config.toml
experts_per_token = 8
d_expert = 64
router_logit_norm = 1.0
n_head = 2
norm = "layernorm"
warmup_steps = 282
dataset = "wikipedia_en"
Below are experts of layer 6 (counted from 0) of a mixture-of-experts language model. Rows are named router (the router's row for the expert), up (a neuron's input weights, with its number), down (a neuron's output weights, with its number) and show model dimensions 0-127. Each number is 500 + 40 x the weight over its row's rms, rounded and kept within 0 to 999. Numbers have three digits each.
After each expert's rows: "comes before" lists some tokens at least twice as common just after its tokens as in all text. This comes from a sample of Wikipedia text that the model never trained on. Tokens count by the router's weight.

# expert 54
router:470456445446460523550523505531524470550451538530560528469487476519547464482511513529497512464538465449517468474535479511464500601438600470491394472510506539552546481524522463408528573470491558473525479535531515465535507534439489441530458530462525517540508419490430540506420521518506519482561528474547524495454551483505530528445533500481505537479404466577473436498540513518485522448539
up24:474543541510503474445487477499495431444507486521476514461512515449387548556504504512447551598506495532499524573388485463461435474530502450510483512504416548436505481580478494492478512547492460530581534455506510513483505448535568587482448526502482501477503474510510516535481482479487540538510436580521498553534485524510492504497452524498425564538505573529460536468505461470448564533450
down24:585487511489506549477459480486521540450500465534482552496511525509548531532499545519509485490460480524431497517504520488545499398501426530546523476496517459480436405564456524501575473446517530522455487552485536491506499548468463494441519428521489467511482400545491481499520480518502554491538534562515450547444467497595582423529497496555376490518545480468536509553462465439513471493495
comes before: " the", " to", " a", " in", " that", " on"

# expert 37
router:406415513516492535558446507447476484574487500456497540570523483546491495542509567488468519458485515528500495477487499512468521460571525525501500517490476547559501527503468530453528552481449500512485466563519503376548433503538491489621522520482553498609418603488532489498511541486490495497512502488459459505460503518480491484562549458522475482534458583510535512462513548459495451568493
up9:517501531489499446572458490474413497466495557504515444524398533532538470470554519474471521518516508496558548508579461458519515494473545519565505485493505467468495543538497558467530521498473548411503551543493502531486463434512435514443430544491497530520514492496432427546516460501506441560510499461513493483550538460474437536432509542573536579473466454545476471502426511528470474422578
down9:523483445527570421446609514477499505480426447505540530469511475482474559482531528500512504485470475513449525491467533580562461564538467523451440483489468445523505493560531508531450482440513441474505499474530436535443524527456515483500494541516461477510485459494518551495570548524498493440535504472503518537448444568538464464579494469396521442490487563481515483581537521465588537538519
comes before: " ", " the", " a", " re", " be", " been"

# expert 20
router:498504529562443519444512525531516572464434466487469561444482556521469471524517475503560492477523474518501549577522471538569591495475491420487453488527510511498437463518495476508510557425549526499538559515495596469509505541487537557447415453445525475559507551444484552497547485492552471466516486454529498529447512442468560449457544485502502515554490470421440497491547460491490568540465
up5:422487542410439510540490510422557530485567558460555564524511553513499452506458534488520410544471550506469515562584527469484536498528526507450469469474445595460498432526462478419539558489474513568477469418486495499573448523517488479513514490564604488427511484491524529516546478477507557473491495580510526464534481502525488481494510488481500539477463550518505467491519498472438478491524
down5:573511519484571514522565494472460515537406525501435472540458504455517578475568503433510485488492460507515420501487518498463479555471489496527502562477520514458467534566579587535507442466535457461451521575517489536401539468434512486521556482544446465470508527502456490546456424455442518527482519506491540452448494485450577520514481492466561493529489503492497426491542496485508575533482
comes before: " of", "s", ",", ".", "ly", " and"

# expert 47
router:522515559494491518425563484527520435486507454443541492429556547508464527505495521516537525536562457517499500438481491538529492425530597482513429415492526530504502573498554413526503460476532535518525473533473464484519537502439501495516496490430497456529406450510517460526556538567533451481473518517542511452496567480497560525499474564496463559517478583460490501590513492503592468510523
up2:507522468551506504519517525545499507438411524573509457481420537599540501478539500467498370492510508462602484485565468485505506581469553505543486487504462550445488508553556507442447516580455532430542490450460521496528527505478592487471501479465501450553500464522515497507508551501525466518503513420536502511519493517534450479522556468444489496483497469512458445504440410466499491540526
down2:441468457569530496525483504496529491562480590480421568514535502516610533535530512521513545571520480536427462458516481494497442502498470519428529442443493536526504430473528535532479587493498519464467516500488492479471539454536516527521485463494496496521571534470444518487488512476457465496535639489478460482546569468500535439527515493517525450521436472399454488489516493533524420463510
comes before: "\n", " of", ",", "-", ".", " and"

# expert 17
router:414456466492494523454537464544531521510509484487501462532507506477566484483497500569572575528487434501514535530470522484513555486444562522468494492453411470459525558526469434527503540523524574479463515535475477455519418484577407568524428489488550512518536554482511536512494511500476507504527558462544521567460500507419509542473473471504453491523476506492468538471462396573445413483488
up5:424563530498525484524509541462439493521534517505453533507470484450458510510442465450470474502479596462524492555431416470591462496541519433523513504518482479453494540488549475502517490424516379545534589540508589524499459450464547454452470553543519519524455481563530546526478496552457529467479486516539503493508530563474469544569468519468497420560453467499494530483474525484519479502518
down5:499495516509510467451446481536498473570490511476440506533465542527520584498493455526526554507533454520472510534523567518485522578523487454449531528516449543499562482522462572536547484521490517406515446531472424564501437579448520527454511453561531470493482406476524531544509494539551432432458428502490485500535448535530460460523551534497472479521499470429547492564515424478574507492464
comes before: "ed", "ing", " of", "er", " in", " by"

# expert 50
router:544568501479532559482468456499462430448494455455527492512449530533506481459552441544488546524592494552509549455493477577504430501521469524542512474540505469505481534528486536543506530518449514567443540540506476562551487511451532447503471510491471432487544463542422566414460490456477558472524506491506471509446538529602451515478504436562479472528560592476537465516512484473517563490471
up5:506486554524445552464488498514504509544481457493492534479558483476515434535543495509552490549494489474542498486519481506446514521444470495579403519525475483576576453509469492456560561507446510471517516573451508508517482584530507480517479467468455488569462486493486530549470480611530494544552453446447581515543454493435565524574554527449494499469524459504444457423446437481485493503470
down5:523491457515540494493494530528568492603487543488490499506489521495509482451462517522586459542517536432458512492537500428468477532519490449446535466489457467441548499527485558511483513488457442488478548508526555571580511440558512566444514540491491482448595426560423501519420431502476509468520463513495512478468526504398460550499462501549449474502512538548490521542528465473575473441508
comes before: "|", "s", "d", "ft", "t", " The"

# expert 59
router:548480471511432487470478571540586489458480572561418505575375459519548459487493509586466513554531477431552458493451526425515450508534493513518515505534516519532413618536556524465467535549448489516519533503469475526541510437493471493461509561495463474441535554486500492509467530507518527521512459506512526512479477489447505469538536546576493469465463498476447528508477565477515502517499
up12:480537411480525490537519500470478532504537473471608419507491546464450525516539533468527451487524536523505570522492497555518453630530512477530542495475485444499507502493472529458533464537531525533484562485477463513519494521468532492518508575490562480463508595492488497477456446403418437524407527466471499483444501495501512459468489462556502477551558517466488390497509465460487501559482
down12:456504533483410534493546538515563510494486487507527503555488528565504473469538457462497474511504465545458464501511507529544570455467546525485540512552482486474502522511469539460461557559445459458476439480501535515592389489512524508463504516504473452498489533525527417506508559520460465479600547518455550548521547412469365450431502507506508537495455496422484553556516513495484515513493
comes before: " the", "ed", " a", "lu", "it", " his"

# expert 1
router:462459532462538500512534575519457522538466456539601464450461471538538452549526503489547450477512441442541467429545487524530513496463555471514440458484502540486480427508528545427491553447527423460556499561471564492557524498443520488499576443459548503458488458513529547486496580508484461535558592516523545475470557503491534505467512559458481483503459545510497515524472481516499407475479
up17:419431502510524516555515457509528461490462475495534512504531540572506524503525510493471454566366542483495551541516506583548524593489494480413500514429533485501509514476493519473513500528572465491399489481493499526505476506485464540439499508468508444519510535455487458548484509481482551553524546465496472510520435402535478517465439438433513553552600468479479500511498506508570534478457
down17:463536508544452528486491490494540522470519460485480527500532459483581474534476564511569499475498511492454520452464469478473509358500514494525546531456550499472493573542501449502476463515461559531570521462522468480492506498596521452470430525469422538517469503459503461412549455509515481558445490479537521559417553454508576523503546545525506501547438448456536569485505477524476452470554
comes before: " by", " in", " to", " as", " of", " with"

# expert 42
router:434520557518515550527417437430517500510483472508461549430468458481477478436514447497531529537456482510567518608499460498537504482549449485438436526474518521515446490555495446436552487503527487468531517502549474493496503472564611549506419465539466471511568541503511488501438479449479522536530548552549477523531516520464527537437495454443449500542537535534492561465526459481505564535467
up4:486562519498458532542496428513507565450536491515476613504484542482530515455464598474506414558512518538505458448587438579539548453490523574540532453458535460468533554488480523464522540502497501545543505516489516491455533509562489483472425389512528478455454539544464505522527479484499497478508539417486475490497493560485491463514468513487527483439436538472503492569494481492458503429552
down4:478464581503523603495529484515429539553468461534510419436566538479486434511470532530480477440513545526521491425540449445471536490506558504502423455548502485494522448453464564581531488474544436493571452475525504493481398518466533508528512509532485476541535526540479469488486432481478513546457491439552513530506493489499507449492427565568489480516522553569520491541489507491559491489443
comes before: "s", "ly", "n", "le", "r", "pt"

# expert 60
router:550485443622532456496550501562517494458469441461470539505452488508411449490487450509545548482443567503492494575549505470482525438473516545510503517541511549485535508543506459523565426511440493461514435520430564542515511537530494519510440496513467523530463479569532454468527458528570518458493471464466474483510550435444545487491530440464441530490499440518471495492557511544579456556500
up10:440465527536483504481514489474518438545424514501514476511470516518466439468525466560576533517485516497428510457508422490551537571525503420524548597499455535484490360412459540494483516484469462544508542490458483447498550566453534480503501509544503465519518484524507484499562445489502491438454437480549487477511562521515512567488503502569589496500530575477467488510447539474534524498537
down10:498443489518555532542493490450479521465473388483522469507507548554561470502528492537539525512540482520456446563489528546499459474539510510424483456529497514534475561519488539481451535528516522470470472510502465460528521462502526525545494498464437508502506553396458513569501477574475524521492440470508537476543542508474507468453503492572524378555528459533544388543465417553563455514469
comes before: "s", "al", " of", "li", "d", "st"

# expert 6
router:485471541460438523461549486537476488563441518469500486494475460527471452539490493457472501426586516539479462512518534479539489575490578462498505560476490558477478420408570512491514514485465456474488496439423539514505521509478467492519472553515507510470528509445554533504524499498485512498430577474581486495510499510585521548552445548529484531494640587551494504547461502469524513496456
up2:478484603519535490481557522488480526535476525557557567480437481506492502481476484482518490459504513455546582455416431465524486566501499483569500485442484490508510539505438548508549537444516460488581570613556472515535496492464485511463521502423464484529469533528445492483564526466533414489442449521523492570478485502483555501449494557501495488567491470541475540445425487441475504503470
down2:493502493469506501475494501477482521473486434544513512539486488511544542503538530567546506510494496566449546506562486560489498391501471467489524454483475486494472458448540411423453455531515517510497560464382513438529472495466553429515582554504514489467486468417433481484518483534459516585535572527476502541548561538541444512496564465491475541562513502496442471527546460536549517529450
comes before: ",", ".", " of", " and", " in", " were"

# expert 28
router:539558478499509486517457512417533493506507560455507417468487514509582508527494450525569515526515471535453503474525469497482546516543493573465437543434469579501475464553463508488563513492431502514444507487547442469476444528500508431506536523532434451571495527448480489578490447512540472497551442515448517477564521459560451503585485520407500515437495459536509518532539424549526507521485
up3:451493436492519517505497429480555473507492507581422494494527440547482593482526458479543535536451484522491478540533477533499477469496455476447562485531419537555498515471420449426468447461414488445519536518568559503527549450548478509506509534444542448517558587527518487475530461502443582492499523494543535508459501498524566541495501533572502444492524440490468510557514470494516436477529
down3:532482542497513478530477490505477470497477478509515520495507515487552526490487531460528512484539458497487537490439513416447514534507510489498475532417571508483519548509514585490510561503557506494537468483513499486476558578466527486487434479519483480517459493453446463563581618477516475464540527484422536392559459550445504577434501550505532469519486409418487486544436577502468491450468
comes before: "|", "-", "|---|---|", "---|---|---|---|", "us", " 0"

# expert 41
router:480453591505468505502437573512482469581528530534535522480510482559474533470509582571413465407612520523523473463494505462445515555536585464503535490525548468488510543499557520448493458575512551497477483497480438498537469521545443449501477493448386483460495516539527485525489567510496542523458524510462506493514515468484509557544496548535511550537479564504444465531513507490466461532521
up8:472483449465499591458484526591508485502457501555541548554456516529510514490543447494530465485490508559504505457523580445517526484510503472437487439451482513401488477479575501525455482503554467505542476511516512503512515487563507504530509508509508411553441545529533498388477471535514458470591517547561475468434503535566503480460560452546510444552463417534484533484512440505490464493553
down8:505483414473531463495376525522458476522479492542528573483511492515545549461528521568487502510540459480486558467541518487442476544517496559444510492519602485443534493460535597511481510529478560433526458617514438539508511433528507456475544593505482502498499411524454453521437522494543539468455465461473486465558532511498517518470518486503512470529516509475474462567488517439470516469491
comes before: " the", "\n", " a", "==", " he", " The"

# expert 58
router:474481527510482469508423530481417488546513492510496508492538540458532589503548543461504466443460584474525507527500424588466530466483524509465515514561483522513518509470493466495467482542512478549462483553465472487524436489558516500454419508478477515535457541483490509476522533529532446575500514505430520487472500430507577575483576454430501460545548590461550597504476435470506444536525
up3:509521520380543540476501560486506471478516626514466429505521465493506516439519481522550474518522468430483520541514482420493498421515493433506512441514471506553501504503602589474511506479455488546526478496492526489503472503496510519455546533580478543447486489534519501523548444508461544442421507541440477471561515544468507517533472505492520476497472505487408542548570522493419561466474
down3:450508440515493480511520527536508477496547409498559582430467464546402470550436401458453490486590555477525480417481538420559468514489479508510453458457490510523550544501503474503499572478545505504523584470459530527533531544539495470541507569483448481484517461497458471589530460485542473457472489473532541471487553489531440522485457524491494506555477522430520534533476547475493488540481
comes before: " was", " ", " is", " had", " has", " re"

# expert 48
router:471526423512484457493575522555595513497487424499484469452587529565514496473493508458473477539529463517512548525497517387481478456456506546536509451470495509525517563501491532544411478586489511482569499550508531530424513484482470430510428563589519506516513532475447475468521533537506490514448522510502525563518499513499499537454434397560503503524543474507529518467514467550436474510471
up8:563478518400548477476505498464518472566544550491423457473359443525484493474515541444487541514484558469523458568542458522523497500509537434541507535424395466522466487534526429518540475486508521419502492536509395517498509506495531552456507566506576560463499515555455531514524512508486464503489505502485498475544537453550418550507531503520515505466460495516438550511499488478510525489476
down8:416473562496494492464495436525493465464451477425489487545525542487448526489559488467568534501465420523498545467504499448456499512554544510490506506555528490447543523495470501516476508444484559603482566409462487480496515477540488506435539431500497512463467453511426501507536574534537535539483523586473459459440534545517420476498502497515517450522547530544434499515557601493521507554506
comes before: " |", ")", ",", ".", "\n", "–"